{"num_hidden_layers": 11, "n_experts": 64, "d_shared_expert": 0, "moe_layers": [3, 4, 5, 6, 7, 8, 9, 10], "router_score": "sigmoid", "normalize_top_k": false, "balance_loss": 0.00257, "init_std_router": 0.0399, "lr_router": 0.00108, "learning_rate": 0.00283, "beta1": 0.9, "batch_tokens": [32768, 65536, 131072, 262144], "max_seq_len": 512}
Below are experts of layer 8 (counted from 0) of a mixture-of-experts language model. Rows are named router (the router's row for the expert) and show model dimensions 0-127. Each number is 128 + 32 x the weight over its row's rms, rounded and kept within 0 to 255. Numbers have three digits each.
Before each expert's rows: a language model's description of what the expert responds to. This comes from a sample of Wikipedia text that the model never trained on.

# expert 39
Prefix-like word starts. Word-initial Latin prefixes and stems in technical or biological text, such as ad in adenine, term in terminus, sub, inst, App.
router:135090160147158142118209140174181199151119216192153072111166143122100145099124166152117146127173172145090125147122111150146147130134138130156175175120085090127088053149101124167139132143112148167192074170181129098097150176095083107129098167067148089163075140098125124143136125124122137149148119115156144141157178135151181125094109176143140172108178132138097146149107110140187104125102

# expert 13
Non-Latin byte fragments. Raw byte pieces of Tamil, Chinese, Korean, Manchu and other scripts, plus line breaks and cells in data tables.
router:055086122144154117090217122147173188158136099159136097089160140144163148094109205133141154179141137090076140153124193140144159133137137147164109134088073121089096092114109138175112125099144109172111079101182146183100163152117106122085131086073110103123112101104105161167141124122110102138133047173105099115145146129153130129121133179156163141081171117190096137086120079168138140136083

# expert 62
Surname interior pieces. Middle fragments of foreign surnames and rare words, like Da-d-lani, Ko-de-š, Kn-ow-les, J-ę-drzejewic.
router:114122144134145139117220133171159215155113115157169090092139112145098131107135162105146145165174185071089158205126141114142129143143120140150106215129062092148119068145078115082157155123135109138134095123169105175163110188113100143139137132057146100160140077120099145110137147100111100099100156167113127157118161162150134167144113118178144141115171184188084161117136111147173089110118

# expert 61
Directions and routes. Compass words and transport terms in road and railway descriptions, such as West end of Route 39, north, railway, station.
router:091096112108172161134214194099163169130100160150165136119168145105103098101142135140066178090107172112116164159134152129124125138145134131152158168113073064104089068138145145156127116120042135139073121105174177195090144144123112120119079135095150119151128154095086146113135107136145102139163124158102143140153152132149157138127077167148152130073172133133091123032092080156195130105115

# expert 23
Percent signs, career verbs. Percent signs and pipes in election and census tables, plus verbs in biographies like won, served, involved, underwent, consisted.
router:093121096098171167108219160137217168137143178176143101095116178106117152134134145130116169166135138105113143141115175144147169111145158112157126183148048115119118100122130131153190140104127122093109123090139102141088068195112144111094129131081159162098102084117145137130141161094146157176177137174130166154149154112123083139155073148138194111077144114187072131077099091123135156089134

# expert 30
Latin species endings. Final pieces of Latin genus and species names in taxonomic lists, such as -is, -us, -a, -idae, -ensis, plus author particles et, von.
router:109140129130197152103210158135167201112106170120160076078127089100092194109140177141104141123157162095146130154124137139106123143153139142189176190103056137137084083132123117134139181127115124144157073080137122118137123141118118077063113151042150148150140131142170104142068096060125105167127127198114124125132131114129167106144083169131165132106139123172091126140151165138157135131072

# expert 46
Short syllables, family nouns. Short mid-word syllables such as di-no-saur and me-ga, plus kinship and everyday nouns after his/her: father, mother, child, home.
router:095109150096207167084200123123135204146140144113141091069133124137131103184139157131152175160120193159112132165100150099132128131144123167112162199168064074161084108117131127131168133094136115154147124151208108168121116167102165099118105102107073150134099128113117156142116093131116139137126123126114116118114199131122149134125118159137186197081145112222086094128144113195146108115105

# expert 38
Art, law, business words. Common nouns such as art, law, tax, business, and name-starting pieces like Art-uqid, Be, Bre, Met-acomet.
router:106125123110167153126212166132121193146110163141124112078166115101110159118124139130080133103181183093072189161117103139105118157148129181134187102115060075096133090151133134147120104092102169134176083136165093145155104154123125131094143119068100053110135087170154120086125125078115140143157100185128158126139130139109087109136136119121160115097129149193068107141071105151179093094064

# expert 52
Titles and offices. Job titles and office words in biographies and staff lists, such as Chief, Deputy, Lieutenant, professor, Vice-Ch-ancellor, plus linking of and commas.
router:105110122082173176126208133095173169081119141106122110099157122098084152136124173071104157154121165142106117116087183118137110114161112146191162148138010133127110108124128134161165144085104172178140094106217074132101129127114123134113108106082085098171142146116087071130128144111142134144191119162105156092127126141125151127123114165179139124088174136214095132092127113121143124145087

# expert 14
Mid-word name pieces. Word-piece fragments in the middle of foreign or unusual proper names, such as Kas-h-mir, D-war-ves, Pa-wn-ee, E-b-bw Vale.
router:106107087125173172096222108088152224114090153133177104083169125135131116109151198117115133156170164145094096172122142130145144126153101187194154154137070119122141120159138149128115138085125147149135052085158169123087117174125135139152121107102124096096105140125103161140095112149074125128200165161147124144134180143113115149094110141196161129109147141198091123124123133198151150150098

# expert 53
English surnames. Surnames and surname pieces after first names, especially British and American ones such as Williams, Clark, Hill, Mc-, and endings like -ll, -ton.
router:077113128107149135115206180108173209138132173145153104076160156127111109128141132110131122114130194042061134162115141092131112078114132106171159155135065076140095122131122134121135159089058132146154088108165143153105144128092124146116116129095151112128150112147110131095163098116149137155135158129084124147137165156163123138108077136196177160075162141131051142058140087193175127125097

# expert 18
Played and list joins. The verb played or play after he in sports and music bios, plus commas, semicolons and dashes in lists of names or places.
router:078123116124149175124197105151160146131059192164162116101098146128141169120133154130111165148135202109083128178119116139154129146153119115151179173141067086119093118162144127145199137127096122197198077108110115119143118169100122155062185092032113118117134129131128132140116134113103157135123129163111129138109170112139125136120114182162164154109159112140077133064125105136225100104136

# expert 35
Sports table entries. Pipes and first pieces of club names in football league tables and match lists, plus position codes MF, DF, FW, e.g. Ham-Kam, Helsingborgs.
router:100086123105152139109199110119183164138109149121129137059183137148114134152136164108132181163144167142076157164110110126153108163154154159155161178129110075121183103150135140158135177140113181141111072072139127136097139188141124112114140110032138134133141135122120159111119110082092123185139103151127159145109138093120169159118087137177168125101145141218065088090115040158168125100135

# expert 44
Name-initial syllables. Opening syllable of foreign personal or place names in lists and tables, such as Ra-ufoss, Pu-ccinia, He-inz, Wi-mbledon.
router:104134132112153137124245127087184160142078129163169097073143102085123148108139152089077148112115178115094148165146160140150135161131120167109124175143103106095113124125111163143167160094134186147168131079186135138127098180090127106135138085031104115141132181076159132096083129113132070101114107172117163128095159121118177139166133128110166158131154158190084105114145121125203137133109

# expert 8
Numeric punctuation and symbols. Decimal points, brackets, degree signs, colons and dashes inside numbers and tables, as in 56.9, 31.8 (89.2), 5:45; also Di/du.
router:109093086120150149122239144115143165120130115148141077110134133103127172157149181118079168115145165158120121148157107141136092136134144223108148160134101106134166087133165115164195143083117186116144114097166137153105137162095142144096097128061136081163065148107159159145122136081139117153134166114125131137125159115155141121139092133144183173117162101187093129044154151144191145078071

# expert 19
Dates and table cells. Month names after on or a date cell, such as On March 11, plus abbreviation periods in Oct. and Vol. and table pipes.
router:136104120063167166093187136157158191173125124155154090103188110094104183107131169128130125117149157121100153186142170123092107124163133193153143165093070128082110133195106141148112126129111106120133137101154147144149118171080125129097096125063117113133093115114145180077136085115118138170164120171136072144104117158161115126133084166216180154098173172187104125090104107172163120093115

# expert 45
Word-final syllables, Indian names. Final syllables of words and names, often Indian or Asian place names, such as Sagardighi, hindsight, happiness, Indonesia, Sadecki.
router:091136107101148125091172168113143183108151134131149106082140138093140127151118187101162144085130176076073142154128161186128156088171116165185152159095049143129155133146166136167152126101092130162125111104126142114144129194110122141070128086052133138125101093121117128105147136172156105150163117180089097128112105161108133110136078172163176142119128152186069066097094114093175117149042

# expert 47
Forms of be. Forms of to be after a subject pronoun or noun, such as was, is, were, been, being, plus became and went.
router:080117135122142169136184137132176191122075142174111053103160161118129136109112178116119151146129184115195137161132160116123129113138128130182155155161010088109100093121126131133165162123126129184124148072148098178111129163090133136157154115078099117095100116106102162112136132146103133166153134181075163148096153094116141135163103148174150147093154131179132105150102127168206151140049

# expert 31
LaTeX and As-phrases. The be of \begin in math markup, and sentence openers such as As of, Never, once, plus decimal points in number tables.
router:097143085122189144104218131121172198152147115178132110079141175093111164181118164149155185164160196147135148152104154102075128138101125156182132215141083103104110112106100161110139139126096144126128096100192144144129131169077108151109102095100139064121112107129102118161157102114107075125141082160154105125152185123130109107068106130167182160133164144188109087106133108108152112134109

# expert 49
Foreign name pieces. First pieces of Arabic, Asian and other foreign surnames and names, especially al- in al-Nusra, plus Kh, Sch, Ob(ama).
router:107086128145139142108251164113170135126136160172154090137130155065141138115140194098125131125112145097093137110137147091110163113150164134123123161125086107101090071153102150153170165072114180163154083097126101125124130141147109090091109119050161136113113124100107109124154136070131116203120156142110145135118182135157164139140097164134177168080138176142080139096113070136165108102039

# expert 1
Personal first names. Word-initial pieces of given names starting a full name in lists, casts and tables, such as Pet(ra), Bob, Marc, Steve.
router:093062075155158154129194099141168193110156204123182054094158159069152127105094164143144162139134184094105145099143123118105114107154144142186159128146055092114086133123109122113153139105083154130172046122209137130100102165118096107139119111041130119138099136151118119088133120132083110154159130122114143103142148146151094132120085136130198118100164143152090116086164109136145104099115

# expert 25
Capital-letter name starts. Initial capitals and short capital prefixes that begin place names, acronyms or units, such as U in Udine and U.S., Santa, CS, ^.
router:110138098102137115124232149153154166159103107111141102066113159117129104125169192138087158126163147109102142105146125123143157128139114171092087155151049138128140080156083150171159137095160170169128100103183136190101132135125103123123072132090136097122115129119096136129120099117114119105149119162097138167118151132109153147156119142165167152073166188206113103038079139156187176124064

# expert 42
Word-initial fragments. Opening pieces of words split into several tokens, often after the or a, such as st in storage, ind, br, super, Grand in Grande.
router:102063134161147173123233173095132166174138144125114117061138099126125118102144126112128139150158181113074074137127108088130149098136154143156142142103085072075111053171135170154132112117091100102123104123169139174092161164047156116110126141087079085151104122141113122092139144119154154151137087173156153138134164142125100074092080148091143149057143160178091119110112119155190123108119

# expert 34
Mid-word Latinate fragments. Inner pieces of long Latinate words, such as retros-pec-t, rest-ric-tions, super-vis-ion, aera-tor.
router:093131101116156132121204149163183145155089171146177116080179148136121134094105220150106162105146184138086101131127105137168133084145132158226141139095061102111111069135093138119162129143159114173114116152164094133090120187144099141135125098089101133125102101125137114097130181114114116116186140173161127114106128158157098115086107149216154130117166197175103097102116116119179132155114

# expert 32
Temporal conjunctions, place commas. Clause-opening time words like After, When, While, Later, plus commas between city and state, as in Cambridge, MA.
router:117112087159136097139189118113165232108119176157107132092096135103121134138140166124116133142135173119105082158103101139159094106114123155178087221128031067155121047148134097111154145137082152148131141092158130172106121189115097107143153120076107132181118123123105110120151172100180111151135146121107109141138130164102127120124069164209145161154158164151104128099124108172179108124111

# expert 15
Hyphen-joined compounds, codes. Word or number pieces right after a hyphen or dash in names, codes and compounds, such as Koch-Lorber, Scooby-Doo, Mid-Season, ISBN digits.
router:044083165133171155097197119104169176120066152117184123119124094124110102151165199105099197177152159099074133122109126115138106100118132140186151176116048146129106047119138140160153138118112155174151118155173098163106162150094097139099107137078143096139105146124099118149104139067107074119124141099106114129119160145140134134162098158159162143116156088160098139062108136142167148116067

# expert 26
Word-initial capitals and pieces. First letter or first piece of a word at a heading, quote or cell start, such as Ent-ered, G-rand, E-ach, H-ydrocortisone.
router:120071153098161170084243141131143144107094140109122135106156068122138145090117194096115169165164175121102104127144127148151129086141135167136165164089097150087106113153167105130125102084096158176143134099208113174079104159110113123139147112048145148187142139110152126096118121093144100164136104182131109136156168115127105116110078129112164118091139157233149113091137086114124117108093

# expert 56
Venue and location connectors. Of, commas and table pipes linking institutions and places, as in "University of", "Detroit, Michigan", Staples Center, Stadium, Arena.
router:111081104131173170147181140129199172140110118086141127093152173113137142161158191106079147138136172128101102159174132131164138159128168126175187189111080095141091117189140106127157155063102120166134080101173114139131116174080123131143134126013127154142137141093080148089136110121141095195120104154144110125112177147151167166113108135160140129121160150150060116067144093169130135121119

# expert 7
Infobox field values. Tokens after a field label or opening bracket in infobox lines and tables, such as Circulation, (age 24), Synonyms, Note, and mid-word pieces.
router:054157125136156155134201093133178180175137113128119090086172114115152114130102189113094131126131161130098133127140104129111122132123153153171132185127103124123077080102139119187127132106156140183118146115209123137110110194056134078096145129054127059147103112125118171114093145114123104150147118162165123126129135123120155099113080101151189150127178142228117121068143118132153103151067

# expert 21
Score dashes, mid-word letters. Dashes and digits in sports scores like 4–6, 3-1, plus single letters inside names and words, such as Thornbury, Myanmar, string.
router:126115106136203175138209123116122220198124121158131107085152131107118145115124185133094153132150189110121139117158174145142080120125101143171097154144058084103138104131114174146175122086108106162076084135127135185118150196111158158087126093073093103158098128131142164146092111114154118176157156116158089152149104112117107144116061161166166180091139112131097125099170117135159128099071

# expert 3
Word-initial Latinate stems. First pieces of longer words, often after the or a, such as con, pen, Fa, gen in conversion, Participation, sacred.
router:056081079150161154114229161139112147153129163189145092109126126093103140179119176097092173097112168149101131144149119159116093112163163135123154131108074112101067086115083119161176114125130111170112073118166130152114101207157150114112139115071113068162116190141145117128128116101119130124164099145149075138114133119161116145123093140162137136123101150173055110150119058168198131121115

# expert 12
Table and label separators. Colons, pipes and semicolons after labels in filmography, sports and results tables, as in Main Cast:, Episode:, UFC on Fox:.
router:133110140145152149133177166120143158119115165149158091079151182073096146093129156102127148137127155122119142113092118134094104144127113158165152221133101064102067103107120147189147128104115155152166095106162101094100120194068099119072139108028123145182117153127121174137108125095128123195148121139088107152105161158138134134125107125162186144090165135176081122035168134121180133109136

# expert 43
Descriptive modifiers. Adjectives of nationality or kind after is a or of, such as Russian-born, Jewish descent, Genus of beetles, different.
router:124120107131176149093191149100137172113124165166151064081127080078127131100109188136109083142107182105065130132148120129129147140147137157177194152111004116114081107132148101168151156102070162161147112103155155133119107149152099126140112165051140119127120115101117111141101153142123168155163133160104125124146129153150124150178087172162169145092173128168107139107181115091167108114050

# expert 22
Common adjectives. Common adjectives and possessives before a noun, such as local, national, public, main, new, its, often taking -ly or -ity suffixes.
router:111121107129148142092170171129158160117112146152125064096140138080116160124144233127099142138146129114083127111110138140086125123145188175174146136108000069139157095152125150121143104084102148155120095144180125154105103153146120076122148155106112129153105127107102165109105144088121116155148135165119091107133133125153182171149107146172160149119144131178112122061170115131156121151048